config = dict(
    init_std_router=0.00971,
    norm_eps=1e-06,
    lr=0.00892,
    beta1=0.93,
    steps=5949,
)
Below are experts of layer 4 (counted from 0) of a mixture-of-experts language model. Rows are named router (the router's row for the expert), gate (a neuron's input weights, with its number), up (a neuron's input weights, with its number), down (a neuron's output weights, with its number) and show model dimensions 0-159. Each number is 200 + 20 x the weight over its row's rms, rounded and kept within 0 to 999.
After each expert's rows: a language model's description of what the expert responds to; "gets" lists some tokens that make up at least twice as much of what it gets as of all text. This comes from a sample of Wikipedia text that the model never trained on. Tokens count by the router's weight.

# expert 1
router,192,199,194,176,205,205,228,206,216,190,220,198,215,231,205,179,210,184,205,189,216,208,257,189,183,196,174,179,199,216,184,209,185,199,222,176,258,204,186,211,161,192,204,212,180,195,175,206,171,168,209,199,172,224,211,160,199,204,243,202,182,241,196,214,187,189,208,235,219,205,220,225,193,207,230,182,213,195,179,182,192,175,217,211,217,213,208,200,205,193,171,196,209,187,174,177,202,197,203,180,232,272,188,211,234,189,221,200,164,213,170,197,226,202,184,190,215,212,197,216,208,185,224,219,203,169,208,202,188,217,157,176,199,224,186,206,187,212,168,187,215,219,208,198,190,208,220,196,187,190,178,178,198,179,185,176,189,189,146,224
gate13,233,212,193,164,203,195,185,174,182,219,218,189,187,177,202,167,191,199,195,143,183,211,212,173,212,203,192,168,171,217,201,206,210,227,218,203,201,222,200,200,182,179,186,216,212,212,206,230,168,174,197,222,203,143,211,176,238,208,207,186,173,189,179,141,207,213,194,219,197,171,147,184,176,219,180,188,193,203,185,200,218,215,217,153,201,195,184,200,177,215,183,197,177,203,218,166,216,171,179,196,164,174,210,221,195,186,209,204,176,192,194,230,207,224,197,198,217,194,190,203,171,176,224,195,198,165,206,210,207,210,210,167,186,205,183,217,209,211,212,180,193,217,169,174,196,202,221,208,199,196,196,207,226,172,176,218,220,187,155,187
up13,137,207,180,199,195,201,213,188,200,189,215,248,203,176,202,230,179,220,221,219,190,205,225,203,197,207,163,194,205,184,189,205,210,194,218,163,198,190,197,206,226,210,221,214,200,207,200,138,168,184,182,189,199,215,165,236,180,170,198,236,189,231,174,211,190,199,202,196,197,202,209,226,203,196,229,223,193,218,178,206,173,185,208,192,188,185,216,205,181,189,204,156,200,188,200,197,190,228,220,182,198,221,206,201,209,212,203,178,183,190,225,182,201,173,212,201,191,223,196,225,205,212,194,195,198,161,178,206,174,178,197,208,213,205,189,193,164,183,215,206,230,176,255,219,183,160,179,190,230,221,223,207,171,169,231,185,226,210,215,241
down13,171,199,178,215,182,183,206,200,214,214,212,205,192,198,185,212,194,175,206,208,177,197,192,201,156,165,217,235,209,206,197,201,172,222,209,186,176,167,203,149,211,203,203,239,177,226,216,200,168,203,178,194,199,190,168,195,229,163,216,187,218,194,205,231,176,195,172,247,173,224,209,240,184,209,207,191,190,170,154,199,197,179,215,227,169,199,226,223,205,163,177,187,198,218,174,200,223,191,188,215,196,236,193,192,201,236,198,236,219,186,186,181,221,177,220,203,163,203,196,218,190,220,209,178,202,196,184,209,166,205,199,202,196,231,226,212,158,197,189,228,202,230,202,183,215,186,179,203,206,203,186,225,170,237,195,200,180,191,205,198
It responds to: Consonant-cluster name fragments. Short consonant-heavy word pieces inside proper names and place names, such as Sh-rop-shire, W-add-ell, Naj-ib-ullah, S-abb-atini.
gets: "d", "g", "k", "ab", "op", "st"

# expert 26
router,201,191,197,232,180,213,211,206,229,211,188,169,226,172,210,186,217,204,238,210,214,199,191,154,173,157,182,229,197,208,222,186,218,203,198,173,224,224,187,162,184,180,182,203,201,242,187,197,199,174,160,204,186,191,186,187,178,215,236,229,160,215,220,192,194,193,215,222,200,237,170,202,211,177,179,175,167,189,180,159,198,203,173,203,181,191,182,182,219,178,198,204,216,170,214,232,195,220,215,182,193,214,189,229,208,208,194,171,213,236,188,205,184,202,163,171,223,200,211,218,193,173,212,216,178,210,187,178,204,156,190,213,184,194,218,208,198,204,181,192,188,234,198,232,180,173,193,187,236,204,211,174,195,210,219,196,174,221,194,195
gate3,172,211,215,202,235,175,221,180,194,177,196,183,220,189,207,214,221,231,221,177,158,205,218,182,222,214,193,200,185,190,213,215,204,194,219,221,192,167,189,224,213,188,199,227,179,216,224,214,189,196,177,214,200,177,195,214,157,179,237,222,210,187,194,208,216,202,172,159,166,197,190,192,184,205,179,189,182,184,211,215,181,221,241,230,168,213,205,189,178,188,181,186,198,231,220,210,191,203,215,215,207,215,208,179,214,156,162,187,207,236,239,208,226,207,218,220,206,176,200,191,203,249,224,185,142,200,220,188,200,159,199,193,236,203,220,216,196,204,193,190,203,169,223,214,200,200,209,194,218,202,212,245,209,187,174,167,205,210,196,214
up3,205,202,192,229,242,209,179,176,221,179,190,182,228,206,170,172,224,207,207,187,163,203,226,172,228,197,221,201,169,218,246,204,219,236,235,180,197,168,195,180,212,166,188,204,204,197,199,213,187,220,221,172,185,193,174,218,171,206,190,197,207,162,217,184,211,191,212,187,179,228,189,156,228,219,190,205,190,233,194,202,198,200,232,169,187,192,207,190,148,200,190,191,212,199,235,198,189,258,206,185,179,210,209,207,205,166,187,212,222,195,201,194,190,188,197,226,222,189,225,216,189,200,197,204,200,192,200,201,154,168,190,178,196,222,204,206,191,174,188,172,200,180,210,180,157,190,208,186,215,199,175,252,218,203,191,215,213,189,193,203
down3,222,215,209,204,183,227,204,196,193,190,215,204,200,190,183,205,189,201,211,176,183,200,215,181,221,179,211,210,203,171,213,195,179,215,207,181,196,222,195,198,165,159,198,206,221,224,214,220,194,224,190,166,169,214,201,206,191,181,174,194,198,174,170,142,180,207,193,210,210,189,207,149,189,231,208,223,209,193,159,190,177,190,205,224,191,178,188,197,217,223,200,225,205,181,186,185,164,227,208,174,190,176,183,217,193,214,224,231,184,196,186,209,211,155,193,220,170,198,226,155,187,164,177,207,232,181,193,198,177,198,182,208,206,211,172,175,227,171,191,188,208,176,214,183,159,161,242,216,221,168,203,195,195,191,184,171,233,192,212,210
It responds to: Indefinite articles and determiners. The words a and an, plus number words and determiners like one, two, this, first, last, most, before nouns.
gets: " a", " an", " first", " A", " one", " two"

# expert 7
router,196,185,251,201,204,230,203,163,217,216,181,149,213,199,204,216,188,223,203,198,215,173,190,180,201,205,230,173,219,209,187,210,190,217,221,189,214,176,197,171,199,176,193,195,195,197,199,193,175,150,209,198,206,201,197,187,188,239,227,232,191,207,182,214,221,185,188,220,197,203,220,191,212,188,206,205,172,190,181,183,232,198,197,216,188,199,173,198,187,180,170,183,213,192,204,219,167,198,193,165,221,198,219,175,202,214,220,196,188,215,193,176,178,173,193,233,187,209,199,203,160,194,200,263,161,180,201,193,195,136,152,203,186,215,200,200,168,196,180,210,189,231,175,221,196,219,212,176,187,188,197,174,214,197,171,175,227,218,178,200
gate1,227,217,205,188,239,196,222,180,179,204,206,186,210,207,194,202,197,182,212,155,187,200,224,244,190,213,227,206,185,214,201,208,200,230,188,192,229,205,192,206,219,214,185,196,223,195,200,178,214,195,199,195,197,149,192,206,200,196,212,232,220,223,224,191,236,165,182,217,201,192,205,219,221,192,209,208,204,198,236,213,201,172,187,198,167,232,184,204,177,158,219,198,165,208,167,200,206,218,186,206,213,182,188,216,186,204,187,226,161,192,224,194,232,176,179,205,186,204,234,204,208,212,232,198,168,180,164,179,162,192,195,196,217,162,210,196,156,176,210,165,200,194,154,186,196,196,202,225,193,194,167,199,228,164,195,186,220,223,154,205
up1,171,168,205,216,213,187,211,204,205,179,262,193,174,189,234,203,247,208,188,192,179,205,225,170,234,180,217,168,208,211,175,206,192,197,206,253,215,170,185,214,195,181,219,202,199,184,204,193,238,185,210,191,174,167,205,203,240,183,214,213,212,191,198,209,207,190,164,193,200,194,185,234,249,191,204,217,168,189,203,233,238,217,223,198,177,182,195,214,223,211,220,188,176,216,220,206,208,204,228,196,222,210,202,195,227,192,205,195,220,184,183,197,203,213,184,181,235,214,208,171,222,212,176,214,202,223,193,182,225,189,202,228,199,160,229,229,196,220,219,165,212,187,181,231,191,177,179,191,219,219,200,188,178,216,223,223,215,210,201,201
down1,211,200,211,200,226,166,182,205,172,211,235,173,197,239,200,214,210,223,198,207,201,201,175,214,192,218,201,220,180,197,200,169,189,202,206,195,168,171,186,211,207,207,216,207,189,168,185,186,209,217,213,179,187,192,179,179,222,204,183,214,230,192,221,198,194,217,162,198,221,195,195,238,209,223,187,168,171,166,209,219,175,207,152,189,151,188,189,167,179,218,208,194,199,212,190,191,194,217,204,181,205,217,198,225,206,177,174,203,234,224,217,237,184,195,177,209,216,178,162,229,185,218,209,218,193,188,221,201,180,208,163,186,175,213,202,176,204,219,187,149,209,222,198,228,215,228,238,177,204,225,218,181,215,229,208,206,188,168,244,213
It responds to: Digits within numbers. Non-initial digits inside multi-digit numbers in tables and statistics, such as 5(8)0 m, 10(0), 1(2), 4(9).
gets: "0", "5", "6", "4", "8", "7"

# expert 31
router,178,182,236,192,206,216,187,207,189,226,184,183,226,218,188,189,189,206,232,177,226,212,226,179,165,170,209,213,210,203,179,235,189,177,214,171,207,193,172,186,149,186,165,175,191,220,200,194,183,191,183,207,172,212,177,196,180,209,193,203,215,210,210,201,207,189,160,244,192,200,234,230,181,208,216,193,211,203,192,190,218,211,196,192,208,178,190,187,265,189,165,204,206,206,217,174,214,176,201,184,235,241,175,199,204,207,207,186,202,202,182,181,210,199,173,190,205,186,216,202,178,213,191,206,201,220,200,188,197,201,216,208,171,188,186,170,171,197,193,204,190,209,197,189,170,203,202,169,230,203,246,131,209,218,181,164,222,191,219,225
gate1,176,220,202,185,164,192,170,212,234,180,170,183,190,218,200,202,229,199,213,176,215,176,187,178,193,211,175,216,210,226,191,169,190,171,185,187,211,199,166,209,167,187,196,166,209,232,184,184,157,170,201,230,181,215,214,182,212,225,202,195,200,210,240,201,229,212,203,207,190,199,189,206,205,235,198,153,191,169,194,192,201,209,197,201,192,201,201,180,224,160,192,221,180,208,239,184,202,190,211,201,226,245,215,235,205,258,195,190,225,190,188,169,187,197,180,200,212,185,177,197,228,204,231,196,198,214,216,187,208,186,207,227,206,208,196,202,175,196,158,222,208,180,148,189,217,219,227,224,181,184,193,191,194,202,189,166,207,211,227,206
up1,189,222,187,184,184,167,201,195,171,226,201,166,224,211,193,175,194,201,201,175,218,206,213,236,198,189,241,189,156,215,132,178,231,196,184,197,223,196,204,164,207,203,193,214,199,188,198,261,232,203,241,189,165,193,200,205,200,200,197,211,213,191,190,163,212,192,210,217,205,181,215,190,192,195,213,177,222,192,190,183,223,178,228,210,176,226,214,212,200,207,206,193,206,166,234,188,186,181,217,186,185,180,205,184,188,186,177,184,206,211,181,198,190,217,205,223,198,205,186,180,196,184,160,189,251,188,189,236,181,179,172,204,189,191,216,185,230,196,203,187,255,218,208,203,197,193,217,225,224,196,185,194,213,176,214,194,215,245,187,186
down1,225,216,223,225,236,232,201,239,181,182,216,181,199,183,187,210,191,228,193,164,206,235,229,188,208,176,190,183,199,246,226,204,157,177,196,207,188,152,186,212,190,187,145,181,174,198,199,236,209,217,150,194,201,217,186,183,189,203,201,205,196,223,181,179,202,216,223,223,166,220,177,210,245,186,214,218,188,211,182,200,204,204,185,179,215,206,229,196,197,210,212,199,246,180,188,217,209,231,167,199,188,212,202,204,214,185,216,230,215,193,220,198,189,175,231,237,198,206,235,199,203,189,195,204,176,223,205,183,212,209,208,206,213,183,174,208,210,207,215,204,188,191,154,206,172,168,180,206,227,189,205,215,230,184,222,211,195,188,193,209
It responds to: Verb suffixes in prose. Verb and adjective endings in running prose, such as -ing, -ed, -ated, -ure, as in enjoy-ing, pat-ented, allev-iate.
gets: "ing", "ed", "ated", "ate", "ating", "ation"

# expert 6
router,199,194,221,200,197,193,207,176,183,226,236,207,200,203,222,188,185,204,186,218,225,184,179,190,194,168,186,223,177,221,212,216,156,212,214,182,203,157,150,195,169,203,189,191,198,192,241,189,196,176,196,180,221,177,177,192,172,192,209,222,197,214,186,215,197,201,200,223,221,239,210,209,174,172,185,165,172,184,172,198,186,187,189,218,178,200,174,176,198,179,193,213,182,182,184,197,181,206,198,196,230,217,219,228,171,200,203,220,170,181,159,216,192,185,212,177,207,175,233,177,179,196,190,197,210,180,211,139,176,194,184,208,191,201,220,179,177,231,170,182,216,187,193,217,214,169,230,162,209,177,228,181,197,169,220,195,199,216,178,220
gate4,176,217,206,218,182,234,195,215,200,204,182,201,202,228,206,224,189,183,196,239,214,177,226,198,167,208,182,157,252,180,209,205,215,205,167,189,190,219,217,171,213,207,201,202,172,200,209,201,218,201,195,249,210,195,199,243,220,224,200,190,176,189,184,206,189,171,185,187,230,202,232,213,161,226,195,196,198,203,184,207,216,179,192,162,199,187,207,203,200,193,217,187,211,202,181,194,199,200,163,161,224,184,199,202,203,194,194,232,233,213,176,176,165,172,211,227,224,201,184,187,222,156,182,206,213,220,211,204,180,184,222,201,242,209,177,200,222,227,246,196,186,216,201,181,206,175,213,229,168,205,193,214,191,188,217,190,182,221,167,238
up4,202,190,179,226,235,214,193,189,191,180,186,213,203,235,196,229,186,221,216,167,200,192,231,201,171,214,216,223,202,201,207,201,167,166,195,202,189,229,209,190,204,182,216,212,194,180,167,197,190,210,196,205,197,167,207,213,186,173,161,209,210,207,187,193,219,191,171,172,228,210,196,185,213,190,196,210,207,187,199,177,205,192,153,171,202,226,248,225,211,278,201,185,224,205,177,179,155,204,195,224,210,171,218,179,204,182,214,210,180,193,204,225,172,199,172,225,208,214,198,228,231,196,199,198,175,228,178,219,230,185,213,199,170,209,224,209,201,215,213,207,213,198,199,189,206,199,206,197,212,193,245,180,223,158,233,172,171,202,194,194
down4,194,221,149,174,202,196,239,222,231,178,196,196,243,195,220,221,173,198,189,231,228,203,219,164,181,194,183,213,208,206,188,194,208,166,174,193,194,198,212,201,206,159,215,188,196,210,215,194,182,207,216,238,182,220,187,217,204,207,205,233,192,163,220,227,198,182,207,203,187,200,220,197,194,227,190,213,197,236,215,182,200,187,194,163,221,203,192,201,194,201,185,190,209,171,194,235,183,192,196,204,236,185,189,215,222,196,191,180,196,216,238,193,218,172,216,175,175,178,193,185,205,197,187,268,215,196,204,184,145,194,215,234,182,191,211,213,215,198,172,175,192,210,184,183,210,203,203,182,177,157,210,184,217,198,191,180,209,212,188,254
It responds to: Field label separators. Colons, equals signs and dashes after infobox field labels and list items, such as Type: Public, Edition: 2nd, = Oleh Hornyk.
gets: ":", "=", " –", " -", "):", " as"